Weights of a small mixture-of-experts language model, trained from scratch on English Wikipedia: 907M tokens.
Below are experts of layer 2 (counted from 0) of a mixture-of-experts language model. Rows are named router (the router's row for the expert), gate (a neuron's input weights, with its number), up (a neuron's input weights, with its number) and show model dimensions 128-255. Each number is 128 + 24 x the weight over its row's rms, rounded and kept within 0 to 255. Numbers have three digits each.
After each expert's rows: a language model's description of what the expert responds to. This comes from a sample of Wikipedia text that the model never trained on.

# expert 26
router:100107137100139115107108115099120159133167136103152161108153158088144118133153137084150131102131102097134127126065089122149138124167120124107199057104095146102158111149137085146176136172130114077098125112117102095077117137108126096124129150153142122128158139083148141100083109150123162145141151121092105119106127188154118160107081175145150133135137163111103148108153148116166125123106
gate0:130112156132153123103122059094173125150091112130117118116129107119147136110092142135090150106114128140185120151111128111124141105131140167096158125117110152099089112122103141115122148112085103087093135136136138144103114129174153097140134163123131078183124154116160104134126141156103108123100142147104124145138109136156147140123108136160123184125134149145108128096105174147136107166135
up0:122118139178083158156105122138113147089106133136129134134151107106134114075132108136104121128148137129155058154148132148157169167120151118132106125129109092111122118127093154092117149117146127150138132078179136137169152122140118141162087126154140152126095142172128133134104115132147124143159150122114100144159103092154124112152118117097153105125074124109106125142111111137059148143127
gate1:122115135131144163155117136107133127161121133076129118133121122118118109141132146100155116075135148090138203156102130112162159142103140132090129098131134127078153131129121127130163087148139168123113113144094132141124150129141128156137148140138080157103104144141132128084119155157101107163174111098098168113112117122154138129182123132175153125114148137163139202090155103125118092144144
up1:104109139118160098168156140120112170161136101118083112130153125130135166103110135130133153127158120100140193135138119135132102111142111106115163137137167152088099147144153123137158091142064099129133089131144107124162134143170110102166130138146123111102180099156139114109135143128137109167137170145076101134096132194126136098113126121167157100122114123158109124096112150139111088116165
gate2:103150109120157149159115147156173130116158161151114132154149121118121147139147134088130107103143136132113125124110101128143118163081152099081133104114112135129146067142135118150122132142133055157139130122127106127107163131120109133104152108137193108124110131116123132139121145149148077130102142071108132138125164131209098139105116077116159162105101154053094176072121126130148105095103
up2:123171092152159125130135153087153117118155157155124110099132144177142140133170159120187115124140129134105122115135134126086101170125148120181099138103086138132155119144146124188124096147134089111154141085149118101101123113082103102151122150152133134124077098091160141139116133164086151090107126087124106158120153198142152113100114127126106146131118124115117123084112096109138133104101
gate3:135130137163065144116112127159152101125148137142100145133157135133110164121131131155107099129138174153110115110115132155116137140044137143100103177121152083100147119142122110149133148146110142105109114105122102141095078122144097111151156102152152132159104110113174135160106135145120096128127094100121114109061133109121124139131128154137079133107139222090140134150157184140137138136176
up3:105177129159147140120138154116117095134181108122129144140129134168156130131142101130141113152093160140100138104131109141124132176121155141071126101106129152088141115124170162146128143150132126098086107125131133122099103127090137105145128123147177140128100139122177138127150136117086128088114116131135102116146131146122150131126118162132111089117118180099159101152162098142133162103119
gate4:158105151085112168106187153115165113089058137119116169118150138133142115122136126118119139113093125155123117117109114084120104126106094149147114167112130114096157122145169112131128108159052117117092121113132080158094112122129103180134097143170181132142143113111181139147120128118097135125152133104127085133131156152131106150097123123133148106150129124155110145105141121088130115113100
up4:151161161105131138102126124115124120087116159125089172130112130118108129153151084138152164137136118123113150153121165113121103123151076126139164128099120146152105135121131103116110118125110154113113150155120087135140127127115153158133097125100131098130099153113173154128085118119129121162142135142132115145149131088135085157084143107169115094134153101133119124148095123096118108173141
gate5:135094148085130116121156130082151170163122169125129097160096128134132124165139133095142163135123112093165133145108124132103096079107152119079182133118121164139113087121117068133167103132115131117138160115138086122096097108146171136137119181147104085175119126136118097148115129098129114135132091159132142131163148123145130100092106141140102157137099153179137131092082125114095114152124
up5:131116137123095074141121137145113112103136117132116085121155138128098098092136114150139095105110117097138131113145126102133148127135123157192117122148140176117145124112173122116107080115132147128129180088146115119110130135112109118082128137122118137127129111157160124111132080146120114108149157155120066172105112090139083163143136125104147135113163120108106161127135095134101120122167
It responds to: Auxiliary and main verbs right after a subject in past-tense biographical narrative, such as was, were, had been, received, first, sold, formed.

# expert 59
router:119148129072116107119141088134102123121148121106168141128125104090083113183111142137144103105102103109107092139086115135161121141154118091130166120122141124115142143142099149134147139151109070152156136101112131101100130173110158102113088126156154136159129109126140110139114101128158135132148151115116171108102177135187130115173144120120121107090164134109103152176132102118104135156119
gate0:114116104115122111105175107092097117121144136148168109126131128133144145132156086145119133145133146144107086104144110139068123175149124121160179098125131119115085149116121130117137164189185111138155149117159072135093124170135123124148126129181152150120135128134123121086155148115144142109106123134133148122121153135170132125130128152101136092165125122157100104128104128103145150149140
up0:144103168160140132117111111130165141118122139115134155134105127159113129105102165111114073097101111143164115144102130140134107109118143128112094163128156097126123109134147148084089078152105102174184102133103119120123116144155127126146149130130119110159147119121128182150118117145095123079155089127119096126116157165101127155140126175129106131175112107151157146134134186123144143084094
gate1:132148140095129121134117086185101106137148177096117093159142145123138087154108116125134150115114127134149134132112110111133155103121092142109158119113123157152129127090133105115108154178161085119148080163120108196100107149166137093108139107145101126147160091132131124112136144110156154079170170101118155126140142130152117120133103123154167121139121145141152092140135151131147123170125
up1:115145097111125155125126147124113101068083157118136150100139164101089146124134162101127105172127140130151127163112074121126131139125114151125129143165165119107110109145157132078136110135160127102136163139123099164119174160132114123129114088122078147134137126148143139079089112108115110121176101134122177123137104123126162129162167152105134127150085138140140143152134147161127147068145
gate2:099096150114130167152127119130118143079126124151100122129162139139144116137118114123117097145126135168163109119143160163104154129154135123127174127111140166119119127101112121093139146126152129112135153109128117105106163156103117105073114137158137149146136096129113093126100154125107127118147143160171156121132136127152116168108125122165142135118081134082118114122123140160147076166127
up2:136132132107064132130113109121158090114141124111158107150050109133147126116119152104117134151187132129100118157126143118178095142122105121089156116139143127138143126135164141171139172130165124136089101138156131149147162116143126123099140107170090102111128119117124163138158120105133123133123127091135170129103135124113147105117121127120143147122144158147113129059102124110143098102151
gate3:124141111142104136101148095105098107101112148094147142130108122094129146124111085126178154140082134158148141141172132139147157194114079076139092117131123196108112155159129158128153139120129133139112087133147129123142167122118118152140126110154094152139145138146124130134126128160135155127116089128109132156154139141122089140132076084163097110102105134148129152147088121137145135119133
up3:092121128130160129159096148161144141137109132161134127096142144136147110136194114104119127127154131125109121119142121107134112129135120174105141133115103083165100133141127115137104114114117144126124128167104168122119108123140119127144138136127129162109134135091185134118108114083127106147129098164142091114180122102141138121119128158086140157131122154151190126120126109098129122080153
gate4:123107098064094072127124116175105122120108082144127122107111114143120133135124125150149162092096146112110095111102113127142120111144128161129105131107158108130166128113110135094141123123073107093112113105101071139137126123123139124117110125107156139198112143149129099146116129152151153114141116134108129117142101095163135139128154126096120128121077163122141133106094167130126137126109
up4:104137147171129146138145109156119141145193151137104131114133114104113160149110139145060128139154142160110169147127152095084116148106129125119141146079081122128103136142184116150110108153149084141123121118146135128130113100143129104101121104118143146103175149116108165103122146113133126099136138136108130162115133133122152165099124130128118126120146098164113135150140125152118145138130
gate5:129065159145170174127106115091174130103163142101145097134143101142144120152141101097126176180128170101119130135151137129158112118147099083148092125100114118129127163140143113108154129164097096138129100127149092087127090118126096109119141137160135090139151104133125150166121093136146130151113129150132093183120165103119096132076118141113092162130115177104104147108090161146131110125148
up5:078110137098113126095138153142145149099141116172130149118141199109155140140136122136109150102143097111145107126121145105164144159112119170093113129112114137110179109133156155088161098095110173097131149119136139141130094180124102127153122118084131136130119168112137142108124122103116114178145128128123124131120147151121132140122117140127144111149132106110109127144140139124163115147158
It responds to: Possessive 's endings and ordinal suffixes th, nd, rd (Land's End, magistrate's, 19th century), plus th inside words like bimonthly.

# expert 15
router:132101138103155111128155067105125126154136123084167155121139139112100097127159118139166152092120111095141130139106096085121146111126120114136140096092127142097153133120103135109139123161105074160163134123116126164128102171139131101094108142146146077153133098112129135121104113141096164141152139134093156108119161156159153126163159173123141106093194128135155154145134117119126092141166
gate0:090101129090129112134125101152114090109156132132154128095115095116133119152109087087151149145157123145117132154119130091113149128118093166136165092162120170145143081138115124143141099144126102108116104150177110151136116161135139145156162121151131114122152097128111076148125100105144080113120114129138135078143112186133170132118107168120163097099116161148123118116125105171115135156132
up0:186135077158138132132109115171196130129122146100097140129090128110133149138098188128149123142145111128071118169148113147139112114154123115126138132145123111186149141126106136118111154162118167157126118163113150141150146132101141117108117127132093149108119131123139102119130152139109148110157126137120155129084095109120098148123075137122109176139123130113124116162137135116148136095116
gate1:119126157128113112136118081120123123162126143107168113103135139134102137148158132111125134135110164108107125104056159162102116135131109159082138135113130169117102155148118111127144124108174126108143149138120143154136062130124174161138103124141115133144140089103097109111097148103104145113162133126098154122135125120173138149077127179167156123100129149100117124129127152135140152164106
up1:168119123121101142128100117149133150088129114135130135140086161141132153117090155116068151128166102138132148147144123108131127110151121128119136138171139142167134113093171142108114104122113142140090122127143170137118123126171077116081108133132107090141124172130126077094139177159129144127154146144099147141128136106127111132161133084127142141151143094161156119153094130168106124157132
gate2:109121106124102113137161131149110146137152111140130097149112071138134148133147147146126144122107108120104094170073144119103074177071111101101167102101131100128112140094118177099148123147138119127135124092140086122141151152131107118171060125139106127125167146142093124124100162146151129117124137103129137112143088144140143133123140152076136122140154110127159134109185114126116103120152
up2:115136122160097150106112126138127140144131129121122164149128167172163125156065093109112108166120091124135158114144107096100140115151114123118095114129087154121113124147119085136110103159139110138166120141078113132099067143170122132159124167143133127128119171133150173122150169098113131102095138090139121095133174109131145127109150107151148099098136152169105152129142120106122139153136
gate3:146121092152141119166137144128139154107160166143079087135175092134172138176150144147105147118150109112116098133092139127132127130117120091110094131133142128122127138160151129127127107159133115092145113141140108117088109146153087132131122158139103099114113105101131125125087119086148081164116125095155137133095122146149070164093109140124106157085174163154103141103131111097161110191153
up3:078131123126150091145089123110143109112148115141151161145173105157147135153163135097115138081112155090147143159166122108141131129139138098119140185080184120129133070122161106162168134136168135109165151131128111148139178137134160102121106122135090128129125124116097137114159137123143123113132101144165144148145146138115130129136125117153087086157116113136117115125106141113120144097118
gate4:097090142144125146116143155105119126122102116134132161153127130135138151143170126129146119112120113125116098166162149090121066097124137126117110117128123152097132169112086138147160137190139117141121114121142099127097068146152171091121136157149111140134073156138139120122117166139091117090074106127097158106127151128156109138091151112118135112080119094112109112095114146109104134170147
up4:146118125131122091118152096081140080153152143075177144141125111151105105141122121113160131060141080152126129107108108102149079089150118109159137110127156096107132165105102118141124170194130115181118115127130156179115117131159149107139146119142105109115144160120155133124149136154129112087094123119142194129146117111145151109166095117139140128110136166146122155116126101108094108128153
gate5:122150119082133135116108126159147110129166146136117107134101079097144117120107107125172087147090153180101136131098170137146118108131181129130104181124104197120091103155143106133137151115124140133124132119120125114162115133107095108145095147126134120148133151108092152134143115142164101083126124133148091110082142144108131104130169121144153167158162107127101091109113143121124114096126
up5:177164172106157129164140130098125123139147123133108160126144103161127094139145102155135138127080124106155127105109158124145159195146178132155134103102096119110126134111120163111123118158127120117165132148138120099162139116117139125111125120129134109123090099100149156165141130128153121124098161132156129106109121139103125121176183101127139161111142139079095157147102192117096091103158
It responds to: Possessive 's pieces, the piece oc inside words (Endocrine, ad hoc), and school, University, students, team and percent tokens in tables.

# expert 2
router:156142127093127105092074118130127178128145120098121184091117130086110105183165123124148105123135110117121134139073108127097125130164134163127148077107102135147181119136124146130141135142131091091153158112157092120099115137080133133061122140144138130130152144120097151111079100132127127134131116113131144135094136135157158147134103140151129127111121102104119138162097110150148183129127
gate1:096135122107110165163136102109168095110152150149117112125092150116133105162160099118125106120146091136152131114117148156107131094114095115114113169106152090136158159133125157110107127096134093141157104114097113099146132182115169138111091137126112084122117111134142126177161118109163137162115108113145150137138201162120109130142120105110123138093150133103160158111176115148125125142120
up1:077149130109122104149142103116148105145191123130138123120120144112167117149112137108152124109127109097112133119089107162130092116137116082127117116134161102114155147142127130125111159128137119134162124141115106139153109174148117125105075124104127079098102096140104129124147125080102111094102110128145130171118138111120115124140149116131123105144181141121139182130114167122153126114156
gate2:108107116115121136117081136096126142137130127133134098146145129132109147153124108159136136112152157147098089089147167162149121113120143130112104088087125140126115137097143129201119124153152122108108135077179160103108126116145089131131153122161129152144118155163127132135158131176146103141107111107123122121106118080162136121173146135107083131086130135085143131133103082094075112149143
up2:093172146124133079130128112170113138090155105136110073164104126158155095112132147127123084090125121160152204131127116104161132108115128108126147172133142134129118124136129091102133132103107216131138104182118131082131126151127117095153157119119107135161134126102133107123140113092131126124165162130117122137140138154108123097092110143124150125154123127144143082107111150153156139124156
gate3:123134137111108143121139138137077192135153129133121102133124143157081100165126102128144145130102103106130167160145127146154155100147115128071099144139125115101140158123131088133104120113163165096100123142131153117044136111127133123114052147153135122124121133134171111101113128136124098153137109120137178105103093121111102134132126135143121104171143128120125104159076102101171153142134
up3:092153117172145091108097108130165100131129166118133165132141115115157141110168138115104136123133146164162118119135150109124111123160145108167144123140129129158110108153107137121150144140076105142180111136147106133184144127125075138150183118104139108130155153121154153152161156116141155117118135121120101184178141148112112114135133132081133159106092112140152148076177127158094125124106
gate4:076102158106128095132139131108111129108172163121142113126127108125102112128148116122159174157163162118127112143107116140153138112123146116124129142127146110085125129138108092179138158149130107145114078090158121078088114136118107121137151163106115116097103090122140112120145122134123152104105101160166159098127127133132116129125082146140129087129126130126159142146118177095120141114126
up4:102102141147144145126135152143092160093129190111161108073157152077146120126163111117145141142158121136097154132134132123139148127165118125130135112135136158116125126127125116128108122159087128132161136128141139122092107096119122147115181148154148163133134097150096141132129129104114133145150108139122133105121124138109104161081118148131104103153142096158126140123185158136103133078145
gate5:141122170124148110101124133121150137125150141117145096119144146112147111128149168112112128143112138118083135155134091116103139122126123134122131108078136151119148097115162152091134140149130094102159128133082082154095167147120158113145134102124146156140165152130172092157088134141107106119160114133125110096137142193145111098106096123158129157134125142124141112134131167120136071113133
up5:124140135140159141130146136140145150108107195086113140097151154141126099111133156110092116124114109133089084145096087146086143139146115134087112107113098123125134103118141148123119097106107125125109136090122079142113109130145144115112160107090154124159116161155164065138077133094110113103160090093104112116129133146148101127120111166068128116126090116096175096130118148134123144141123
gate6:089167108152166123110161091165136163145126153132170139102122112163175151140110118133148176103102118130152097142113128096122137136122129147124134119154131116146113128133105165152151167110138127149103140138166114105109136136131119125141158121152098118155106126161134103108126138097120073076116149102119122107145106134167169135142151129084094103137142181129124141145158194109146127132107
up6:139095099185076118123110109149153112140128128068128120103131105115127130138121133115146151131110154125106105159125154127097130168116137143135130100140133110146123160112130142133105085131151141147103100120159158122131139120126128135150145160132147162123130158156127168126158128105110123097145104099144141117107115111123120129123125147116112136103131158144053144103072144091130124137143
It responds to: Forms of "was", "is", "were" after he/it, plus opening parentheses and closing quote marks, e.g. "He was named", "Talaq (1958)".

# expert 5
router:121155161101143130109166083132145148109174155141117178171113152083099112140137139136173133122119136122123112132130130120148111145123142132105155107086133140131144130107139088116153151151099094097127118163147127136125121164126118066106108149098116141117148111119166094138109107134134112155144108149056106160108184160175166156112096111142137132099165164114100160154103111152141117133155
gate0:131129103099138096147117118123116144117144146102126120149131165095120094126115132150156166097115152128085146097137122095131158134147129111115164119111172118161136071065125133124109123179159167137128120109152122140111164121103137114139101152117072156146118099114091133102161114143145138142146167149128142125112129115135112120070113164123116104122111192108135143152102107125094152124129
up0:145147152088116179160100138135095150106146127167116103147140169153113132097171139132116098132110099106163091113136117120116148129088116129122153126088107092138138099145104126116108096118087163113154137154120125103098166132112149107152086138137070145154117134113093154158103112100160146164168147177155091148135116119156133126126123072103139165114153145097153160098108084159109138136140
gate1:187158126127107130128132126103154149105113105118128117108130129140135138142146125083164111104102132108110151160124129085124165158148101143141138126099142147073143079098132099135115160141093089134173125111119098111083153114095141096115107166137140104156096129124162168160085133092142141070111100100126173141112158154161153120077100162110117097141101158133121122087151119111117088141092
up1:086105128120150137113113138146079096132098110138101127122130100152134123128109119146051122149162109136127085131139100155128076100135137107164098157129102137184144182159140139174144145129163129116083113146112125137145114086168116131142178142140148129118104137127092132125144123141122082178125163141139148116155115145079092128163157112131131158081132122116144163091161138113102111132119
gate2:154122126119145103156166103110142126142120151206125145103151119101114113122199083151142124130095143154103114187120100164095126129093169123157164121138163146162109148130076104148139143163135140120107119175126100090152085136139146125113120152116175135134127141102118136159102133117088116161155099132103119107109117126153158095153116087120144158158156149123108138097113118138142145161099
up2:135105126139152108146117100143158130153116134156095180104150135098137114123164127124106148124109151138087125148137119147158102167093164137161168127106150135136111140107135131149137140135123121144078128135127105113142142137133153113112089169112151162095114159108134119169127154134112100138176089136092138091118131135134156113137055152112170137161139146138088151127085136152128136154136
gate3:120117112158125114128120119128110137142119124147140148117102148096098160158106132138101147132109118119147165177100063091114122127144103133097135087187132084088105152151137120109104098164079072130095094143154141131137131185089164164127047123118169132121120115085151081117114104150115119123104121159145153150146143122135163172113123145108110145110174107126155150140155118131130124123100
up3:146131200139104126089140129127077112117103129125126119137135139135119147132147137128094147164167142129135100113136157133173169147108111115141132144118155174146161158157130147081128117096165147140090149117084129122105141124128117106132188101114106115127142150161085122122138158114118172123169150117116080108116115146125136104150092112137185105134091131111111115133103068144115136125154
gate4:141131084141143095114073102104133132175128188085125085166145109127121085110112154132166117111115074144136146158131133160136106106136126117076158117185105145089108143135126176107140152132101155123131139182144137150172152148158116147146135143122136140128158136167108153122109121105088120108130137082146134111111148096155132133149125166090111133093091085109144155134113173101123093163183
up4:115088132091109146126130120109137117140156083135115103119069134133168093116136126151111113127158144107136151066126099090147159129117127121140136146137102106106161148089126153088107128144160096127159137089102134122142111110130151108135136117142106130105112115115145118131151129153130099127108164139160116119087115143092058091118114141165154165169122123164151076114155127181076146100127
gate5:103154145165110064133162137111112121089141131093129126142156155124090142144140175139128140148099120140148111157116141181113125141126125105113146163167134127110080129172073122142168155147109128147100127133122156139094122129175134151126100152158136161107158138124150129134100159114130168104116149117123113108123122125139152123098165147102091100126151165112112176093098135120115125145158
up5:143137107142121116093141122116130157129114129098131108082073130103100174188141104133150113156105105123103120128162132109150067163160120064115163104114142131101092140124140122135103147122091070146122081118149088127121132146126158117123141152081110136117171135156142086171148118091119139119114158111138148151149136127122098097075155158139164105082149118131130118166153113134128111157144
It responds to: Head nouns for creative works or events after the/The, often sentence subjects: story, film, album, song, lyrics, life; also table-cell starts.

# expert 40
router:146141142088121108102105106135114133111191104149129190088072116113097096117159153120135125094144105154129119176130118126144114144146125147107169054129142153114117126099150149144155127171093094097108157115128115129103149171114138092108132119173140088126115150104158117138087110150133138137111126113097120134126169123164154122116110128103152100113157136125137148120124113122137151127125
gate1:115113119112134094116144103132155147118155103135185117132094088142157130129149118108140136158114128124115137108100104128130113146122120143085117174149121162129143159087147139097128130142147137124171147139118148130111123124139154113120131092093090110145140133052154133107092079143132143101161155147136110123085137119119153135158119120141135139123131152116116140142103081136143145133128
up1:141105134126147147116078153107087132155127144110094101111131147134100098118106115177130158132174139108101145119121121117134146086119101127163106106124162131128123108135142134154140148117106151116067101151127123147095104132148102127162105139174135120108124149159122128127169167147113096149131127093096117116142129186128089110098154139095116124149131161186080125120147156104124107113141
gate2:121132156125111177130130134108140100116117105160186125189106119102127119152144159147145159147149159088161125130163126128097146128100111143100140084190116121104128111128142150164168115098115151146088146128127127134145127143135133085110123165131145130132127127115129113110137141090109119090141113152121169109136153124169123127088127143074120114110121155122144110099108165156121113111104
up2:124107105121107155130134097091109144135136131121098123093166125159155158106086157138134104117115103133154169047135168097148135139120089146118132133134094125143117144087110180118111059147098121148197118132085142103133148136146086121133139134147127114156142116125096139169125175159134098107129099114116081140120104136114151092149143150128106146131132107138131103149110130113136146124137
gate3:139097086162101139116134131130108093143163167101133134145106109151129108118073118159117179132158097128100069107158169191147120136147142180121127099122099117142131160120099161085099131111171090118154159131078151152134118146175136146141143106185112132112102133155085132106118125091140123129132058127156157104114140080127157130158126129110138129148138131155149167117133126113142136150121
up3:122080114137140149141154108130124073150143155136128151131127162129125095148142109149110179145151093121116127117156188137133128134145106132102167079149130096147112140139105119098111172133113111172162126170124095116128126142143191125129107116184133138143120138123132128178145163104139137126120126117140109131138151109132156146161099144097165095126097121119150110136163106151151154121091
gate4:163153147144100099103114139090103128084143093150157142140084152110065102121129191099194144151099104145154090126175110147115097149143100116118168088093092156099150157112139112122154127138129126147076094102164127145129146128121140128071125170178134133110133099152144127144114131102182138110100155129090148131121156111120128145120126119160080101117123115070141145113142126128149128103174
up4:144109115128145135167141115148131138170108148129117066119189090124168160131090072135077081154117133107101172101118136133141127077109128132104118161133123119148152109129144118102158077138131140135134132128121120104132082090162115118199136098129120099140113156145116115139156157152097101146149120141129091120136075133088145124135120136135154148147138127166121125126130100103126148168106
gate5:113130150153143148105094127080149143103102127096115091109090111139103176111112128105131125150093165098129124138125113095175117110147136143189147119114133134123102117143128148113150144136123129105107139143106124124144100130129159099116118180158149121144126134120137140143142113126107138102125142089107093128113116150127125140147161182106163117155110092156144123133118115109174118104159
up5:156116136110140135083135080125114156111141158116117105125084125146081145160134152075136179120140121153113104096098127177108089115165114130144146165175164147126095122164137112113167143148096118136138123149133120134138109094152151115114147140197124130123131174143194092139109132124121150156114135128120114123143153172123114121121097119140120118106116146175183112118147104153113160121151
gate6:162084134093100069116135136114183094049112103121155093141094120151129154124139139143136179141129150138112130138136123114148140104104103154138128124153138096144162141107130121110121134138086130103100137140133135129055123135076135122139132160143177128133115109140126083146083135139120138143123103141115107115136126152152113112096133113149118120138115129124177137115145158158142111170148
up6:088109143139143150124148125139095118164178133129120119104116126130150102100122090146119101105139116147127152086138134181101114157191121131129091143096120104170128140105151153139107112137177138102154147061115131136104159151136100108111099125129121087121121143157124126143124087122162131077154136168127110149145126121169160106130102156134126105128111139188127116103105083118169148105133
It responds to: Words opening a subordinate or time clause, such as after, when, where, before, during, and opening parentheses after a word.

# expert 13
router:125132112142150125144120096123138141104136151128166143127134119114081088155139139133148135120148140135122152140099133113123119139129117115143164090104140168112127141100148111122151130154103111154126099141135119159129162154139104108131113116127123134156132083053135153100090125139114123127122116087063145179121112149171156175180097157098119133068168133068148117147125104143143146161153
gate1:145112127090096144138109121078096091081145145164159093172125142105117121126112151116110081120097095175110129116130136138134127127125114121147152140097125151135138124090134124154110102145083129143065129154111127121088135153124130096154098153107135150142090125137099189131157111104102115116108131173175117145150128145162114139102114138129133117115107125084116104134111134104151112137147
up1:130089104155102082114123124136111123120132075143137141078082093113186156129118152125121111094133083112139086131097126129143097097089086169083088124110178105104142125113114138098135154104152114102136168092130159102109115163160128164103132154170106163135130126105120116127164145087135093147104132155152134092145146161098090168144129123127189125164104115153118167172142133130144106105101
gate2:097117196128155139161114123135117154109138176147125147153132125145062086108117103129107161131122097116089122123117093138093144196129121135145110125151138137127126125152149098153093128149071130119173110137130143161152161134139141142158141154132134123123153123142125150099065105100165113135162088136111073107140131111118132154172121153117082110119162126114129133145111164118138152111158
up2:133125104084102140146113154159175143151155089095144144158104162155137163138118163172142125119142137109152077128104108116091107103137130121092096142114110099140128159143148122125135154147155107138101135139167115145123130097092107130126078126112102127121133152149105139155185149166109140159134093100141130148071104154138100125136131083181146099142107129152064125105152141126106110130109
gate3:186151088130155092126136131140146095168134134170084131159134169103115154105133126159120104139114132086097164106116170111125096086099143093118170085147123144144145124089106127112142106130117147114114115146120101145129133145114129133105126140094128157153116102136109130109119133124140113145159130131090118188127148135151125165162115157119125105139134173098123169119143137145117151137118
up3:184121106127161119140100141117133108153066144143119129166125139113092133145129128131117158161122149090063156126146161096099088095133143101144135130147108161082109175091053134113155116145162173140103131156102086171131111115114124126107129151156115147181131138133098123112107147092122108144148111168132138180145135103142109157157097145101109118160136165098146140127120108127105138158152
gate4:076135133147112107107120151131113126138112142103132101128146139120137144124144143136157162144109133145132164121148110122134132135164143151124148107182180165128079114102128083165096141174114133154160105113141141162115141145149070099181151192113153113163121147105133149138100121103163130120087145073130147136112110110130126125094129185129128177096108156132120134170123148110141127157164
up4:098110102129154086143116121134136148083154122104105124164171107133078090146110126128193139083108100163121087147122135162125113126138140109142100162118104128102153156068165150110129095133118132114112129162090122140177116108123107110129164140107109145115163130141108108132160157119189093112152134116144133100135159138118102153151161132127142088163163110148113147088119142109092120101128
gate5:120065122111127118126117125122141148122100139084117160167112140137141110138094149133087113123108107137144107107126171146106106125156155145136099152137072110097077141141086092160071099123150126127149115116160132156113122132139137131098175134130180159116132154150141117088123130149109122129104122105135137125142122118140113103111116086158112112135097144132144080115122140125160149169128
up5:158160177138147142114116171114140111144140112162092168131098165105135109122152108104170175143153117117136138136128117116102139122108126120115104140064131117154144095158151184123133173107150106090111131156153126110138128135140140096100161088156129120130143124153127137125136118132127160131095133107112124116111140127128162075097135105171144139143151133143125111106074124076137082148144
gate6:098178191160154134149121146106163164116127128170103133139150072125105136130116098127146120099127107164134131070112089095134133135120117161125126119140146132092090153118165152120109120124106132109107114124117113152150143131138116097152123138127102159168045141121166120132130137126130116161141124104113118140140132156121107146129124140090133101108117131103154127135173084120125152141150
up6:112147128141151136145119105129151118104150142112125138122147097100144116120129086141134164107164117117077128111140129136148130168138166188133135110131116132123107145104160152146097113099094118075133109141103141130169119138167102115132116124122091132189126103127130147161170171111132175129114156138099127133155119144136117173160111083124107139077147099114186101141131096138153161116168
It responds to: Topic nouns after the, a or an adjective, naming groups, materials, institutions: soldiers, farmers, water, military, railway, church.

# expert 29
router:153129126106160124138123087133146167138151140124117100121132100095065099115153132118129137082124141131116128133127110098191126097121139146116162122117163104126150148126153122136152151137105085121109110087137105115106169154104142069085120101141143122137139110084111137145115113152138125148108132157127134131102153167165139131109114117131073113102137169100111173134090128117143140129156
gate1:140126120112139119116146159109125127087130156129160116085096142161139106121101155120120154140112116146127062156122104112152128158153123129137166149118122139131088146118161138137064089130156120115098166109125103165093133107104080167171108163113137116143109088120139131173113132114121154107115158123153124135088110157120126120153126175122105107098110138074155144138123133110135106114132
up1:114098119151113125089171124155106121142134108127140121155093129147136203151143110130112184148050171133138151147155111146128104127093098116123122171129146130101145090157127115104147131144118126105118128109161120114108141139126159083120147137162106103116112138116152115087154090114161105102145139113122180118104160139103150104101123148100138134157127142147143145187121103130089135115090
gate2:152130132059115106114156101097160104139121087145124121150098079126126149151143144119134136135136145098110150173152119126134056111076070164157104157154112163115130085137168092136188135149124151125106143187106126140112121128169150110057143110177114156191117154117181126154104092123125139147132121138100120112116154162098151111118118132161133130141134109098115136108116120157120119129135
up2:133106139147129177136132118139093132144107188114103142126134117099135138131107114102112121138122147149096136106108117088096124109134144063099128123125122130164117120129120095106102141141142102180132100131132143185168110146126144136178129155125144134105134157132146143103171123126122099118129110147119169133122103142102088134149075150119145132078152103153141095153154137108152106133139
gate3:148106111120087133114109098135074123093104090097107129148111117111099157124149121111084152160070202143150111170133130113172117101133143142148143113168096096153135130147101108133137146184089093123144117161133080174138143134141121157089153122166138129126125106114156129200108122111183107139087103144090154160113115131128125169118133144105126138098136111093140106105143182118141134131161
up3:153116142157155142092098126092152107151131088082149148127159140104155136168100193141112121120131085128101128125146133111134116148155119120180146150120143110104109157131143152120098114136111128102102152126094087140131091152134142150132130151132150155136112071123120138116134130167102103108149139116140105131130110122127081127158123129125129062145128096154131146126128122109166159148111
gate4:134150099091138074133148150095136147127157157129120159111148077177135143116164118119167153113081161162089141133120125124164120147117103158092135126119142134168145093118120095087139148218144104149107147106137144130125115125061128114168111137156177114153108139108120145161132121132159118136091084127124119173146108090140126114166141130141114126135139176104124187145160138121129152153152
up4:111125135097136135135119132104144154117141195145134108132121100145140140087127100115098140144182183116131113127129100146111129143154099123220082156083140118127117150127102120160105130113106135119107130148108132116118120101112086149165115144150137115155136177118160125179145115115161128089128130121117140177136087121108120125135139139156109141136137120113103129134113104136152158133141
gate5:159126123158081074099154137149159122131142095101135124129111066117137163124167139125112140141130157133104094155096144094083141182121131119135131106159127118140158104096114149130130168172149093166129158095164137164064157123115206120131128121124089098112116138111141105126122098112089143122103087105112156134091117136146120159137118139094122107148148147156156130141139124118127098141146
up5:125147132078160105147095150120104166175137109117153108104142112128121096120151142098146138118155100123127121101129107097142125132100123133100152138113123067170090106081110126137186133162149142132130166129114098142151123152139145155150111159121125111155108144148114140155104113121099119117129142128163139143120120109154130126130137109160114119146122129145143139126107120107094122152148
gate6:132108088148126140115112115130191108131154131132129179120156130085127098096153128108148099099134117134104127080139134156081111110094111105107142145134135117172137147147155139079123098167111122160118150144157154164156125115143096122138142114101134137100107146154115133138113071075176133140158138162100077139110139104149113141097119154087137130132128152130137167129109105159148089137141
up6:135133153105135090127137141143127119128168174151122125144113138173133159145140133163134074119115144099099113128127117084133135176147126091128143134106149143110126126139088110153169114118161153148132110145152126093078125131076132143118106082145080139087156126127118142103095120148113149141113107099136209149141118120139165119156093124119141154163156126144088157128099091164096131150166
It responds to: The word of and title words inside official names and honors: Flag of, Fortress of, Isle of Wight, named, honor, Sovereign.